Weights of a small mixture-of-experts language model, trained from scratch on English Wikipedia.
Size: vocabulary 8192, 37.4M parameters.
Experts: 384 squared ReLU neurons an expert, a sigmoid router.
Training: a variant of Muon for the experts, 11181 steps.
Below are experts of layer 6 (counted from 0) of a mixture-of-experts language model. Rows are named router (the router's row for the expert), up (a neuron's input weights, with its number) and show model dimensions 0-127. Each number is 128 + 24 x the weight over its row's rms, rounded and kept within 0 to 255. Numbers have three digits each.
After each expert's rows: a language model's description of what the expert responds to. This comes from a sample of Wikipedia text that the model never trained on.

# expert 2
router:115084132161142131115083159092061139141120120122101131114173122128136108141094098117115133166149135121144139156078178091144110134107129127117142123129133155123162126126097145118141126107125117109074118132161118142118143096045142151120102117072180162164127138145124101154102149122082138139082101120111125120107113115144148115135123159127137136105148156147134131110152126143140086113146
up0:159140124168126118119101092116135124119128122141120100136155158180125181074105147126110166092123101163083136195163178114130135139103152151131130086152142132100138159139118158125139127114102159138123101091156150110138128139125103140135116131110143120111106157115146086110121121096120160144081147114150144143113102136170104114106103149127163183124122164130100100114131160157096113117139
up1:180123131182121133172133141118103148086129104125130168125153116125158115126108100137126147112138112121112101138129092105124154124120167122120151132122118119127164103161100111100157143165101115102139105102156106094139142124112116088125173161120109142103156084124111135166104133130104121145137145121114140129105077119133136075125151149117094136114129189163142126189138169110152082119174
up2:139126122159116155097100126154078152120135138095112132159145105188120151135134129128102113170123151072110106165167133095105148099093108111146136152121110100141110183124141138153081100146111120112139073110096122105138140099106091148165094117129144130182124105106135119141113135132131140135094151104082144120104089149164149121166125149099124107145136101106127115110164139129146121114162
up3:160150155046117102158086062135135154134078151122077132101121095105145151093125150104127141101167114135149093128107116149124098109169127133104139121132101096126153112158117117137128115075108162151107153094158127099104145105164151117166116114130130124090117153141151113111120162103151125127112129114151120149152151139111124119123119097131104153156127082138123107149122150162149124102140
up4:084155142089104132092125192134095150125085123104119135129114137157200156126123144120113151132111143121134133128095171117133140152120105102125172104151124156141126111143118149126095161134139138088113163104118089147095131122124162105142066134123146143094142177154117139120147139177131159094116147109148123129107147121107145098085112157130126130175126115109130150118086135098133113121169
Description: Word-initial or mid-word pieces beginning with consonant clusters, such as sl, exp, bl, dr, str, in words like switchblade, state-driven, reorganization.

# expert 16
router:105134176114118106129102115148145172085100136111077110120120088119155154111123139106155119100112147133130149165158120130144137094134123158121143090132119117146155102091117110105152095129079124138155114166123191120170109162143115141143105119114134131115184128153066160159108107136127144111100137118161106116134155106129098171126109120124119126170144106103168148139126109128107085110095
up8:106139101170164132088139104151117141167121136112108105131118108122116080095059103129131128123105139170109102120170114120114132115135115115119141145139131125152145189124158088139173133097117125107142066119167173109125142144140120121187101133127134123128125137145125131107093099125084161169144122131125125124113108123154104114153121089127143158123081094180148129090131114156123147110142
up9:143128109125114096101120163151093123152084121109098127171157104139159139085125098096212140129118099130114145076118109148110154162151134168143118128140137130148150083140153059111158143117095123119090139147109111142107150131147120124157157109087138136137139114125115162154081137163112151110133145098139115121140121120106146152116122147122132167099121111101123144106145077161134148143116
up10:081147082138133102126131119169171120111120160105138111131102142134156125132176114119137103065136142097152098166137165126134135135156110128135143164147095108143108140090133123132134171116157101106118093166102132140087135164100103098102124142094136137149160120090124124136149102108090131124120119151205129175142138096138138145105145127132157097126148116146156128109156129156112176129120
up11:138088139140127112159128103110099144127085180120079168161152190115123136153135133166117081103141134129129131126122137121115183121092130193126158142129102102121125126140097104136125146121175122096124117118112154150121122112099141119141132126150091129097107136120117144108112145144166095131117162082131175144123100125142112166111113093176147128146140083125140112102151143102093117121087
up12:125100123160077132110106115124165122133141118122082156137140110141174155142123148147113125118095135128116184138119138157132137055094130154086123111138149138155134139114106103124126105115109160139128125165127167136120129164140142131095128116145158106124155156127083143150091093159161109051162111107124136117128151096140121169117124155169129146164116092122089106133134149157100141152113
Description: Given names and their final letters in person names, often before a surname, such as William, John, Gustav-o, Giusepp-e; also abbreviation periods.

# expert 18
router:104137141106143095144098116121092156134116151133102103132135122167180120158123164100137113114103133126182157134110119133167120121158102142137089127114128118134168099125170110138147091116142156105096154166114190142160137130083110133138094097160132126129127161090129142136089122137119113119149125088138114174112103107151119173141109166104086116137141117128160138127100119176153157090124
up0:131092147136148092086151118111092106141214146113066119101124148127109083150146110116096124158123131111198131115126148105088156163158082179123121120109125121110158142126120118114140120098141125104142123160116106139168107120133151130155150118127092142121101098132113097106139123141125116115146106111167117159125092121145135166103139135093116118111115101144138137155151151171143126160138
up1:099142113158121160104091147132099159115131140123146144084170106118138134169129139067111137123133116173175132114152116134149135127157144116150104149089116101112122139155157150105117087138137140121186142082095131121086116126149131119082154121143165113158094117128095184123129123152092110124115195109180103119128137145163133141151113139134134132122165162143109118128127155144145119132102
up2:108160149071114131112106152141145082128082161164129112108124099134150118144149114150146125111132123101113158128163165123129135129116088144141145137094158089150140151146136156141128118110136124084136130136149121133142127167133114142123089130149169126138114111133118124094123164131175111131070178082068112157118118131175163108099149115116114123098115089140164135081116150142096097104123
up3:159113110122141145118099153074110133117119121108112107176135152164154163094129125124147122088122117132102135110146133095124156144149120142129173107122163134143108132154107131109139097158126120134122158168146135147163123133132144119136129126102135142112114125142127201216123136116112161116168122138105169149118135081099133121143073178087148107144132120145157102116115122137099116074124
up4:148117108143115072095168131097137159114139161093115111142135141106113114131133132127143157115115106096147124169113142138162141120151130161071101166159148131092144102086132136161149136158112168124103187151123125120106127133121125147167105107095112128155136120129122164103131094125161138073155106121082099133085108103092099181141159144118131092110120132146150131120157102125126150130110
Description: Adjectives and adjective-forming endings such as -ical, -ic, -al, like social, economic, hyperb-olic, logistic-al.

# expert 26
router:087127144096106095122083102098128127087152153140149165095142117140106126093098138123149117132162102161153138127119115123134125092117087124124150131099127135143137087115162142122129153118110175104138127141123129133148137170088088124120122183103138151162123141118070178155103126102135132128091116138147073156154120125141108087172144146095129141119129152113155135166146100129172099142100
up0:149131151128109087130112154109082117117173143138150086107137137122117095129111118124149133140119131082192148114149067116117123160142149119129118164167146139137116165106129100143084106091140124140091165107164107122141078125094143125140099135095141128143119123127153143110119128135185124095145131115115124114140144159117134159128135142115108110166135131102104118171075072105140131099085
up1:085086127131151144123097143124090181086159126164152115126191127148124112098123133151144103111085094118142116088144131135124087105110179140110090136115149117131109144186147146100116127126150124124124153112117113124122181152153104124127109147147133139109132133112152145105147091166098123101130144132178130158063150097107100104129130114100154103164150149107094126129124152117138137116137
up2:122174170120142128145134093177140126116109099117111108155102149143142115169134131080111125161112106118153107138125136105093132138100124106125129120116144127188132131124127107103088149134146130108149195154121139129124108155127128168131118106119158142143134143129176156141115138092162094119095119124127130106093178112117121124117124126132117196145208158149126131122134111140157084175131
up3:112075142127124136131098096108087141117070153118118132096156125148144130146136142137142121119098169140173125166140135119164160119116145140137139169089135161116174102168121137135134119117123132106120139141185138133129134087142143152136092156125172184150121135153133126139091065149117119083132177120099108143139163134114131142158134181124136148137146130174151132088113126124124104113134
up4:136090143135105100133120111124094129159135154144140126126134165124144125155111138157131132143159116157137143143092100115127148134118169179143140148143152139109088112137155172142183146119167127097156090122149093133133118120119122109127164111095130108122131171135138091146168159137197097132075132114124104141091105132132105150142157094129169124149123108135131122157121082113152176074147
Description: Numbers, closing brackets, dashes and abbreviations in table cells between pipes, such as goals, standings, certifications (RIAA), football positions MF, DF, GK.

# expert 31
router:130115163102117127134117141134104077098151130103079114097131140137145147118088122130132105131150159159162140140143159144134160106146172160141119096074172114140155133090112085141091120122115173088124141143130117124150158129125113170130120156137107124128118110135114139168134125145126106099081106126129122169113157150128082147123105144137111134105101065146139136160097113132138069117083
up8:128108155136087125110149113066106121104132167164128114112067149161123155144141125125144127123169115128137146061135114137161105118132133148117122115142121129152140125130126111124158149105163096134161112125124120169077131136091111148134116151162126157093115117157141128128140164128141055100149106095129108145127074092126154117135156131119112089175080161131112145159127124122101130116105
up9:101162137141149109113129102183152112111107178134122101100121120126159112134118159148104145146103138111141088112149141142093123102085148085124161098130122111115158111120128073133111141141197142117141133151156174080130145090100128160126108138119117126109183142156123129159120141142112169077167144115075142116130110124172174109131122129117152146162107115129134126117128142111132143110109
up10:146118131114124087175157156138126092109106099107150148134096127122091152126110144093145120181140148145114131155084128140131138153177134117131146122122112147153182149116117133130115116102163147099137107152151109154126175103134103097149118144116108133165148163173105136141185109096096151148145086105116114108132136140105112136116118137097125156215138135100139122120111099130139116089104
up11:110145141174111117145145143136111104082063090169133184116150125120149140124113134112118124108159105122100141122140136087144149087147143089127138160094128123156113111109115137128084135139128085115106096132118140086127131143140118136145126112110099122132078133144141140161128118096160096126087112104108146173075147122132154066133143179133143126142155135154174099125154139138150104134103
up12:116102091105153134133136112114100103092114138124103113108105111123109138116079125149139138131157180122147138125128146122144110132152181113143084178109166160111137129142176054139140126085133142102134160137128135129156129129085120142127146188163154135141158090135138119141129082137149104127102139081089112149138163156111115158152114121121129131096149138140179112138097101127110147105114
Description: Prepositions and modal verbs linking a verb or noun to a following clause, chiefly to after desire or enabled, plus for, by, would, after.

# expert 10
router:089127157166128127111067093131096086144146114116075101099114094122131153121132170091154112083135111158137168134167106102137160140103125134106108141132136141119109119084127159137103165123082150104176144165161128128106147110136112131156158140117111141141164122108125154111144116099113154133145124138124125139129108103165111143141177147098150131107090139135144160133134106117139062136108
up8:123113124141138153127112128127090119079115130099155101111161135104132144097125133085151152133162172121098135092129140115100125103090137086101146117198136104110076139144121143142134138096113112110148176192143157100132105119162077118106142121139132117144123127127126139146125050116111144121159125128149117131151138152130137137174103144137115096145106157131128173155101112155154135107104
up9:103119098133123137151105116086131131132142127111137132163161101115066105109103120134099113045160131113114121145124102136123108142171105141074102133088174092103160135098094118149113155125081125135113163114140170154129132121113112138139113148141145152117128169112115138143142090149136097168129145152124106120165108134140101137164134120119092136154159122192089118117135133127133151110153
up10:097113132124081164140142089112170130156110125121133120093130113091117146157128192109152130110109133167109150135103128111129135202098131156124129115109118111123125105176085120139100151128097122154131140121129140090136136082108103140109111118118120129130140139156142087124126150147136134118129142116114125138172133138121088112122108169157085187151125062103166136107154113106102147128089
up11:076102105140140100130129104113134136143134154097131122135134129106139169109134143139112106119101157100111112211138130153142125139147097149130130122131135163163113161122171132109103099125106090079133161083115158134144063144103141144120137102121139126136131096132133128133154102133106067162154113129123136093170091155151146107132145148160145154094118121171117098138168116164107136126100
up12:119113161114127138086127122122128109145145145092139132114159140161126126119128117115179124117095146151140137125124135141166103167110154104122197144105135131156138150076153131122107145159083110114160155171126187116098159096139129143127142111131151123150159113138084089133134137092149137115183117159122132116113112105106164166113165101091125147107137125154162112099112146161107074126119
Description: Verbs and prepositions that follow a subject in descriptive sentences, such as It contains, was born, located at, border of.

# expert 6
router:126139151113069138117089119152115163137144144117114125089135087156121148124155159124092135126134092175140138187137129137127139114104109156132164072141139107172148110103116100146143109112124149135124099163118133129098119136125117097137142127138136126136121113127088107155102095114106164072116122121127137108153167118167107132184110149106119089134133083136168114180095117152114101103098
up8:123096154111150122148135093080121126139130171153134128123127118096153152152140126120144112114119103103111168168107114150155149105126105153098140132146164175147107167098112084135160100119133139148106103164092120117093190175146128149162147110137137113117128142107094141161148118159079152097122099115153134132119159110140099146129081119154102108075111117137128124162166153094132132134131
up9:089094128108123124140116125147128150095187142133127102123163132125108144155139157127115112156091092163207129117092127116127147107149153141124149161127115134161131143109138133165094150135152158134113122143098090150145132124129146100164136101099167116110138099053114145168164090116129083085156091101125165126140142120133120141093134134118122145133165138136132127176131124108123131122163
up10:153110116134140113110111101131146134097166128125140115110158127140122130138159103114149143146129088173130122122145097179102194124152147147153139127130148146156171133161126170109109109134130175111139109136122109129101136130109099137122096116127153128102157085089159126141138147151138139153053101125110099097127182134143141131144113079129160127154112125114124109123062105138140103090086
up11:159156126125104149127113147113088118188133133077116110137104110153147129102165123121128132085121088161127154139131130122140119116127171171123146138137162106218143128130108079161139146136114125132103070187107114137156149139121155140150122115103137156112133119074116102160122137103132117133136134139122142145124135164134135103133164128168097134097087130149158121171146137124151134102117
up12:129124119118132135134124120104122133130105149130142143134106120144134153068151120089130130123119163150107143160101167131128134104160155110142131057133089083123101114160164151167088137134104160132141097146089147117131139105122119147101150166095104133107118111122122137168099179117097143134123195158121156167115134133160139161140116117126131086181147090154103118159099130143096115135139
Description: Short letter chunks inside non-English personal and place names, often in lists or tables, such as Herash-chen-ko, Nyn-ä-shamn.

# expert 4
router:133063172136127084105129129107110088084156175138120114087149102138113154153121136140158122147150076148120115132127138125141184118086102167091126133112090094161118082135169131114106145144146143130142133125129128138103141155129127128090151152145165160125107124092096114148161125118143132140094136115137128121119170116144128090165139169146101145128118157138178157115144115128101102102121
up0:099160082118139116202149137135158118124180160107145186155126168132107131124134139089107169132089125130131122111110106154171164114130120131152125157146095149151129127128121143181140142117144129127122139142125144117147161128126110079134144112098131171131096114123124138155150141147101185119098113107121104110123125128111094142132166126129096114113118091100126083102118135150147072104164
up1:140091139148130145122104111134116156132099105144138117110150110177160165138088104117123145143126140115102096097140113116174104130142134151118095153132135121131118118138138168077060146110129091097159142168091135160131137114133093143134167113119071139065129153125136144125158116124131102100148141110107138132106166141079109102122116144110140120107101181133187101159130140141121119139141
up2:126111150121130183157116127132095131121150179149149123149131133118127160171087118130098120158079110121146145113190124133136131102154119129105147158156117125158125168075118114146137116137111097115153154136080087126108104124145114110103151130110089138138141112136147106138144081158165133125112156161154146100127152106172115124133120109119147142112106143113148114184167079167113085133117
up3:103095142165125101113098124135132172126097121147110089159123096128077113118131124156081165138120097151077109122138158116099140140097146130145124154184102145150108132162093119134146149134104127134152152131134117161144106135122139155140144129146124157159119086109126108135128097169109107124111107134102073147116137133152091135112114134130171169166095065118145097150137121119152081123151
up4:131118120126087143136163093129160148122097120135113158134129142140139131143101111103170110175123154157106116171124108108094181125149109094120117112189135143098173146147181159134119115171163151119153124140108111122129153104115099139150116123118115116099150099096114138127120139126143158110138144126072150119129137164176121089192105136098086129141107091102132112130112103151100142129107
Description: Opening parentheses, quotation marks, square brackets and hyphens that start an aside after a name or word, such as Emitel (Poland), president-elect, Semi-finals.

# expert 22
router:088132139108160151129081122099113086076124135141107153092119104170083125135140130151124119126121146158093108126124125150181179132102096136106134113069109107112166112129142118105106111125088129138114149181119133100146139153156125142089120166122104141148151116129108128143152109099116150123101101090116078133124149130163134146131156116069130133109111112138142142166096117151128080112113
up0:118069129122109099117117092137083114144122143108123156158147117112134126119132118095128111097148112175134177121119084123105117132130142188151115124166109122141109155137150137176137113120133118078140124106149120132131120084062132139133067122126141203130128140148109138143123141126108123099127146125130143115123104129121105123165119202146119109116089123097142108120121084135132120080141
up1:162127139124115108161097131130129093137165143065093140096146122146102126103143135124110120167121115170127110130106131169141143139140091110169136139102143108148177118090171112132103161125134110154122147138140152109156135135131163105151094122112153147198145098124170100098120128108126152146154089095101151141188133115155133123138115140105117111115156111103137140084111126170105113165141
up2:126128090116139091112119141132154120101153168138085145145150143138064135135138148103156125180111068131117149127128130161175118095103143120146130137141177100106093106163115143146113111134132204144171152140146162157164131124114110138099120124128103131139120127130154151112104113166090135094115112126097110156094146135129122142118141146161151159136144094153138115149153092130143150129084
up3:092113129180110105161118130154095171096115131176129101109158118119160095127096112098146174171131120112120134140140138106107147097109121137082127144134121113137179108096148153123138104144087114130106171100070127135150135119166162109116130134109116131130132133150171187091156155118136124119108089110137111138158154130122125128120129131167123159094084071133123142139135124129136141128088
up4:165110153097153142128113115121098129118126126138140171116157134138154083114131170106128124112146138131108146130104102098090127105128055120138068153126135118102123122108135086157182113136115171118170137107115144143129100136135098188142083153151180128139120106150120091140144129110145113123076094139127128112082135179148114131132155108116126120137133140140124091120130148162148140094100
Description: Colons after infobox-style labels and pipes or semicolons between entries in lists and tables, such as Mayor:, Published by:, Number:.

# expert 24
router:119079126141095143118111144143055155122126141091102150079111166104103180139138123124127131121147164112157159137135099133149102115115103126106143127092094164133117093079089128121150117107115124139141124102159128145149133135099132157125097162115172147127120140164078154098133097132142107123106155117159131119142112095100109106126156133086098115105154146149117120149126084177105102115115
up0:148147140127120087102118123122138150150119129164134171124086122100128125132127124092112094112163154117096152130134139085130131149126083125136119091133099166129153092146118127090090106155155101144107100162121152136100146173111104088177168153078144166164134130117104101094130172137109122110077109113153172100136135072129152096143127127119131102133147110106148134143136146133129107117157
up1:127144153140163137140119100106097112139121131158119162125082173097148124138108165106115097139130107107118132138119106131105152150119129134109159154147098157122135121107135123114100127103147140138122110112114141168091131164084128147129106111085092151082126108167101166154137081136131139112099136126126115106095131139086096130103133155117155154086142135119135124228126141144110161136074
up2:103109120132096109126145190102116121110139184123089157110109105057144161150115146135113134148111151114119160129143166128131116119118130137145127090097124099146129125108142138169104134141170125128147106167151164093147123127135116139133153140141138138131166141136138153131121152150139119121109148068178136159087077145117145138106127109149090138095129119135108113159146135208121129136088
up3:146131143146089162126085131091103148136143147140085142117171130161127182084123152139163163146116130103131125133154126148136099170143130133120164160122104147118115085132150119142130103111143139141105132188151148142144136133108087170168117137123099184167147112108122137095132098124121097112119175089120084119123112123119135123149129104164108121098162121088120097126135081132112136091119
up4:134106141115136113126128145112115092159144125092126099120144204163128140161112132136150125120096151099122147142139114141166133163114175170079141107126124154129124117164148133174121136139085126113160157111150125146146163173117111133143110109130132148102127156132144128115153103153127100157096156147131155139126117123099179062135114114152115135141170116163061151133142119101155155105115
Description: Capitalized first syllables of names, mostly Romance or Latin-American, and inc/exc word starts, such as Tab-orda, Sab-ato, inc-orporates.

# expert 5
router:131097123123132112110135129164043165108153168115180120106136131145106110152129107104130096119108086118129148112101130126128120083111133123136130117152139087122167100101124109173109136112165137126129164164125141139098132109141100131164140084104129151132131142110098127131135124098084168086137171099098135107138125097155100155144091153110128148159092136165155113142131139148106104136084
up0:082167113138147106135076104152120154165140115152162119133091123109114129160133097133134124116169099127114161103173168112165124137129130149124124114114117123153090148144117143103121147120141141118122125158122119094108165148164091108159123158151140135101151140088141152127137123130117142060171131135101146152139120101108134125135107095157112111156117189104068113164168100146128113100147
up1:141110113103142119102101169136146116133133125131140173102104096117173104135150093113133157100085102116124143129102119174168123115135163130181145105163099077137126109127172146124144143138155131096130130122091120146108178116108152117122145105109082168101159086131085148119152174123135077103111139097108109096134106135144138110135109147114125126123133112135112138164123118115068165133120
up2:183114113123112130128154142116165102133181114106169135083153184112138090127114146105142129155072162121113121106106180147143157086163126111136128117160123139123140115115121137155093113109122120119118128139127126113122134093137130110145100165082131156152135143113137110140149117121124116096133113116098100124079094116105123125146148179112072134127146163097124149141141115104157102078177
up3:128105142136161141146146144137124157154096130143179069121162109171129142102084124135114084073163135117123141125159088165138137103128148123126154089141098117141118157154105114156111123119122106120135181139155121137085155100142098148172067125151140131137152162089144151099140135120107127167161102133106145106159152105169132117160116143107114128141132093134130150099117137123140127093111
up4:129098107172142116114151061153121119075122152150179124103096126154162115135130129130126105129163131151114132150093121134148158119136119083121129117164128095133121159135106147133154149117097139113099145123154112152125084141111092102119096103089107170143124125112139097107119091156110164143121155111089102160087165112137111169128113111123129118079162156151132141102168153107095107125110
Description: Short capitalized or lowercase syllables opening names and words, often Chinese, Scandinavian or other foreign place names, such as Man(churian), Ton(gren), Fin(spång), inter.

# expert 17
router:094137130104154127134087144116102121092123120114117129106146120175095099105161133133128116127146112140137199135111083150174130165115141115108135100103114118100104069144134126114101140143146111100136130159132125114140139169104133156110091113108113144184130160109142133173111129141086134152139113083112091167149133096147114162118186123123143109165156140146146134146139095118181129132128
up0:113160137149113066133127100087097131104130149114093158134107143106104155110199088133094110142112163138128189121136121136127133138106110113120132142135147152128131094109120089061094165132130142119129117114115128165125122144131108100140142169132119132152108060167090149117130133157144136107150096099152107122109139154137126131130156123077139122153117140126105124146154069111123116135155
up1:175096117110129143103147114090098141147139151125145168154104115118116132141138067136102151079064088165091177141139112172135136128145157134131141118101151111149140121145136117153153129113137115138130128193126130124112127181113135122108082127123134135153127095130139107109123077138138108122154124084104131151133158132138125131098146138129088118118119094159149109174128135126152060122133
up2:113132143077121103180130122137130082142179152151144072157117104107138146158134135089148126104121125136144106120139126131097099090159139129145114111109121129109064172120134104123095099148108149167117097162160133122116101101160140113126127146172155085095123135098157116113143153095124105166118098152120136123151157134126077115128160078113121120097087124125160135151122136110129137130102
up3:088147128124160123110123169141121124140120112112163100133166113125139111130134168139120139109117154137181125138119061122152113191094093084133134080157152136154141137112139165115072128118185071093141132125098149131152150151138112148128120143123139151105153172135147090140136102117143144130155112091139114134094129151083126124114155125103099134133130133151151109125106134153107132141076
up4:117113111107105134089125143167122137153109135102109148152110110149156151148143124125111157084143134135098168141170088122074107118134148155069147130128118135119132129105125132154106159192107157087117145121111092119126121183134137124132127065123157122103091146110111146135082125121134103145129144122109119120086080089124105137105148149097162129086167149110143127135116088143100143115142
Description: Field names in infoboxes, credits and lists, placed just before a colon, such as Genus, Coordinates, Released, Length, Duration, Doors.

# expert 28
router:104109126125140071179055139131102169115098114114153091089089115134119164128102168106128131110146106150153132128140133138151164127106117117106152119091095092162120127117153109123129141099109110070133134150156110103150158119097070144138134129117141134131114144088143125103106108100075173147101139127173111120122132141134075156128160122117130125115109098134140155124135124142151138133149
up0:110152127134144135121105154115100097093093144148089143141104152176129158166160102161117112121110124168165162142139097158178135123126114139109115095120095102138103091150105123163110117133128130100120148142117171122108152138154139161135125126127130171169169131129121112159097123138136118154091124142105094109160120074099122106123173137118137152110091140152141175104121141091088105144089
up1:120166157091136097140087143118126127118104121088104130106117151117121138118108170102136163147144086162141142141100141100104130154160138114103155150122156142078114074114084134153136132108096105105127117127141148116148127111092095120085146140131145130146148093114133152133111087109109131155128114125197087143122134113092103131112139123152093090136099118078077151128130170138168122116144
up2:149096086111117126161144071112127167126079151147114104132130129132137144085118132119093133138100128087106138136104109082099110110132184143147093128143194100109137135117122121100130133136138131062137155140142103115099162097133135125124127115128101102139146135140136154148125127102140132110125163109109091166144128143121200127142161133149095167117094108109105139090133139145150141169154
up3:131130194150093107114113125106118097156066127115121136100141121147089128135132180148084131137125102138110118123176124129161135162155101132125118123096132070101131142116125170131180125105146125135134145122187107142104159116084133148148108132152137135126123159106169157116142140124121168145163115118148124098123125119170075125126174132123131141151111122144110139112109128146146096167083
up4:136166117110138114151108112143125117118121100143125132118154110122168113095114141118147137122143159091077153115103117157176114165124135136111107105126166148121149171157136107123156061123124151162111194092129115076117116145115123141134158163098166167133139143074136101069111104120163151133146140141099136120143098112136088154129127126108146166132120074142141114129105107117124132147125
Description: Nouns and word endings about buildings, vehicles, routes and measurements in technical descriptions, such as roof, engine, bridge, storeys, nmi, km.

# expert 8
router:091125134091157112074069114093118127067143121149141114130173112145117128111123155086159117132132083112120165123095107115117131106122122164081125133109108092148111083060150141113113127168130126120139146155119105121134124144128109142131124173157149145168098128127131147144121083150155147098119141144141074142146135121131128142188132137149137150146130150161112120142127111153156124091113
up8:150093174149153132112105126155084117103117079166095130137181124104116101083131164106139124150133057125140114138129133106090113112117169171115087125135144114144102143111092149126105163151110113114157154133107069146112105153088125116107103149099152149144125131114119092128098165115163128115124123105154129107133151124145127188123117140115131139136120092126138175154130150149149135139133
up9:108101094146115113142095157121142193137141139124112132151120119153093140115121165101106176095127106033146152115098084128106136160101136097145135142166169141157096141116151161122100143127123121120104131140145168154136138140077104117160134125148133119132093159193123165118125092149133144125115128130140102159137134113162136123108107144115145129085133140117158150124124133116090129121144
up10:100154113112139127138142120117098142107113118151109120079153134102148131126119125130192158154111085101106158126145099113177146150141099154111160166170104151135161136103114104156124139122081137137130135155164095165150162094087093159102101124114187132145144118158118162099151146139116145130112100118147105106153100167107151138143111153126158135111164117122154102142088114150103137109123
up11:117138097160134128099080113127106149084121128141098115088157081158124142107118177104111150163093126169185131084122156153097132133127143127154112136134152119128181127129188141103136106135120197122121105097153167160108130127140100128119113145150155139131156083152135137118146090150163145140107124150143141153119150151119131133133138136153154135148129154106122108096106120109076132116114
up12:076109141139139102134163126106164134139124105101145119095111136154122119136099115089072139144120116145088139101090144159070112138135110178112099144148111112153116104131110120153161124148168144150093152093124118177148133124151089072101141080086154158119080115161110166147123094110140126125151122098108130105130143130142153153114126138112152109142153142137133142152100095132145145107128
Description: Four-digit years, mostly inside parentheses after author names or in birth-date openings, such as (2005), born 8 February 1968, and closing brackets.

# expert 0
router:119107118067129128105093100135135120133124119103093149134109112134120116122098113144098152169099128147133150116141165157111143134115086148137144106131126144176157122089127122087129142155117146083137155157105137079168165128090085144107094111143125125152148110146088184121104133148105131086111137127116129158122119141162090094155109154136123135116132160129170132147146088112091115080096
up115:076153131112147163070075089111108129098134114160101153148133119117113110114119145145153142068146137126117120148114155094127109140112115142175140159137136100126118127158145128108187135120135119106147116172162134093119139148139143121133107138122139146109113141143105103178078146120153118140123156158148136110140142098095125158178097093129125122140133114115098087109152112145133137073177
up116:139128106115109142125073116131155122141126132142123172111110126149104145125095088121103122165100156138152154134128147179132132104110126192126093091094138132097123112117128117074119125120126140119084158103142127132155157119116116148086092121128122123129158150132113121116153121145130094061155111139164131118157130162122130136160102140070122158146134140113083102133150130102113116207149
up117:095114134133126155143151088105138124138091124134100141094101094173130132121092121132118112180153097127152179145158110109179117120112086117142152109179128133113138123139139108141113067118155172088135131137140159085181124124109127091098088099112140106117135114108081102107125131143161095125137150111140121152126150160147122150123141130165115162117152124112146101081148121140098147103126
up118:124154180135107076103109120162126114149145099092141122139173136105096123149100108110110138140118195112133141127138136131116123125106105148144148131129124135118164145125126148092053144125118154116126148098124175087106083149111121142155099143155151140103158143135100063108099134105116137100123146165135117135114106134142101134131142102136156143150076135122094150077135156154148141108147
up119:138109126115107103119153125152146118154127170114143102134103120137087106141181124145111173110122129101142116141126109139114107120113086133126161098155139146171156134092097193088133090123107149113116138098097162142154139142117114160058109128058109136130160120109138126164095120161139109133106121112165119142090125146142127101124108132141115083118125132126118151198136103129114131111104
Description: Commas, copulas, pronouns, adverbs and contraction pieces in quoted speech or narrative, such as it's, was, you, something, never.

# expert 12
router:081091101116169083126093078157133138063152175118142147101132111176090125134176148139121128107108145138161107145103117148149130093088107165144125133087121119185140150112101154134163103139098129132141129153095138086147138148121103135137122171147152140131119120103152126117148093107087130151121126143131135123116119117147093094178118156149138122134128128118161121144138111130124120129083
up0:137127152105111141129092127123129105135107121139115173139144128141088120150093145112147142114061106142141116142157071114115141110111080117119085105087106123123142161098149089185125134131146162126120122189123144111140128157103158092156138140137108150151142133120117140123164073148157120114122101140101101133167116098138118145138128120124146130113157109133136108077110122085135106196123
up1:136115110096118151114104139108106126125099118127155081121084100146120135142121138109152152088110140162181157138128131109115103117123137159130106124099193095176117101141106138130155112112162175137129124185123142152097117174132139149136135114107132142156189154081153167088112094143058137147123109132125129130114119119134099128144161134122096147099145150123123151116165122103110126140131
up2:116127152110168109119128131096140169139150155133128134145111141137105158131113137111139113109141121153141106153171114126104119109096139130158113137129075137147162162083107095119153105169142133122103093116148115104132141108127143145143087174114136153159130122146155083112110078123149136078090122118127131156148131143080092116143132152132148090099101123065188121180117139106137155116096
up3:126114126163187158150130100131099144112124143132140136106159135137118111123091171144120134102131155123152091085145143105123072100125104158123126149086122063152123149169123110152097125127094119140127126152125127113128114080138127153118131111112133146153096155149169148126163115133128160132138102108120093113108122176157122154130170223101113145128102115116126104144131129144103145109140
up4:185137110136122091117098111084167125138089133165137134098154132114139118115127143111127110107158136164131193153089099098106131140150102129141160156155135130115072128119118132152163145128104119108134114128074151117106144138094094114130171116111137127140118126116144155145129120107149167111104112116164148165142119146155133106179120160118140119067104150091083098113155163120145126128130
Description: Digit tokens in measurements, years, scores, statistics and table cells, such as 45 mi, 75 in 750 lb, 165 in 1653.

# expert 27
router:079133116104125145108114115115125114097131114118150086131140088155137182072118160111144150109098132144083131125126146147183128169138141159066126141067124157165142083145132108142112154153095140115152130141110141118152106131120129138140113138138131155097123130151130141169157130106100152095098154131128158143111145103126131119166133155136117122160147138180105157158089125149161117098109
up8:131147105111126115104085132121161137106122082141127167164138146210133139100129166129146134120082151175117132118095123119171120142125121165129127133112158094126128134092128146124081138089146108148132148119159155167131115139144176135135118096136178131127142156152100134106129116116120198124126141113158142130103176108131151121112101144129093185132105132126152143154128155141117130140089
up9:124116143119137135141083114138149155128168107144191132118130118100124150174094113123111145146162110116114130138125158177140139140138113104125129144166159084112099080137129114152142120088149149120125150150145197161097147142113129114116188116147142150123126113157129162151126143106109137115125113116160081134103177138119124138102105141096124144111183100129142101107093141103125073121097
up10:085140163102120120114108137182119164149138092137129095147144137101136116111100126077106117138128143139106166097155131120163128120180167155094116187112119154173138139141186161109119096121121100097143109148122127138123086147137105126138135133121152113179119146124163134121082134160137137096123132116156110105174128138124131095123115115164109141121115088158145117132130102149170117176121
up11:103139136121117145125121110127136105139136130116140115139115115090126179081117091126138125098109108140080161163152125141168131164149161123105147115133127113092139125161104103118141093154125129133151124137090162151141100119074079135177117130152134133095128127162140123119129173149150129136095136134106133146165157133137097096105118155125110122136118111051145143163170078159128111175099
up12:126138149094124098135131109142144155117105124174143137124105143065119109077129151126116111150141137158130145155137067106132099077157164087096131131114138135132122157132123109128139120154150130106087116168150115115116134123121180119161145174103147113169103162122106173125107095129102104151101152102152112132072146140119155111143123150123111130148159129140105175119119108141128111181157
Description: Month names and the commas or in around dates, such as November 14, 1946, On March 22, in January.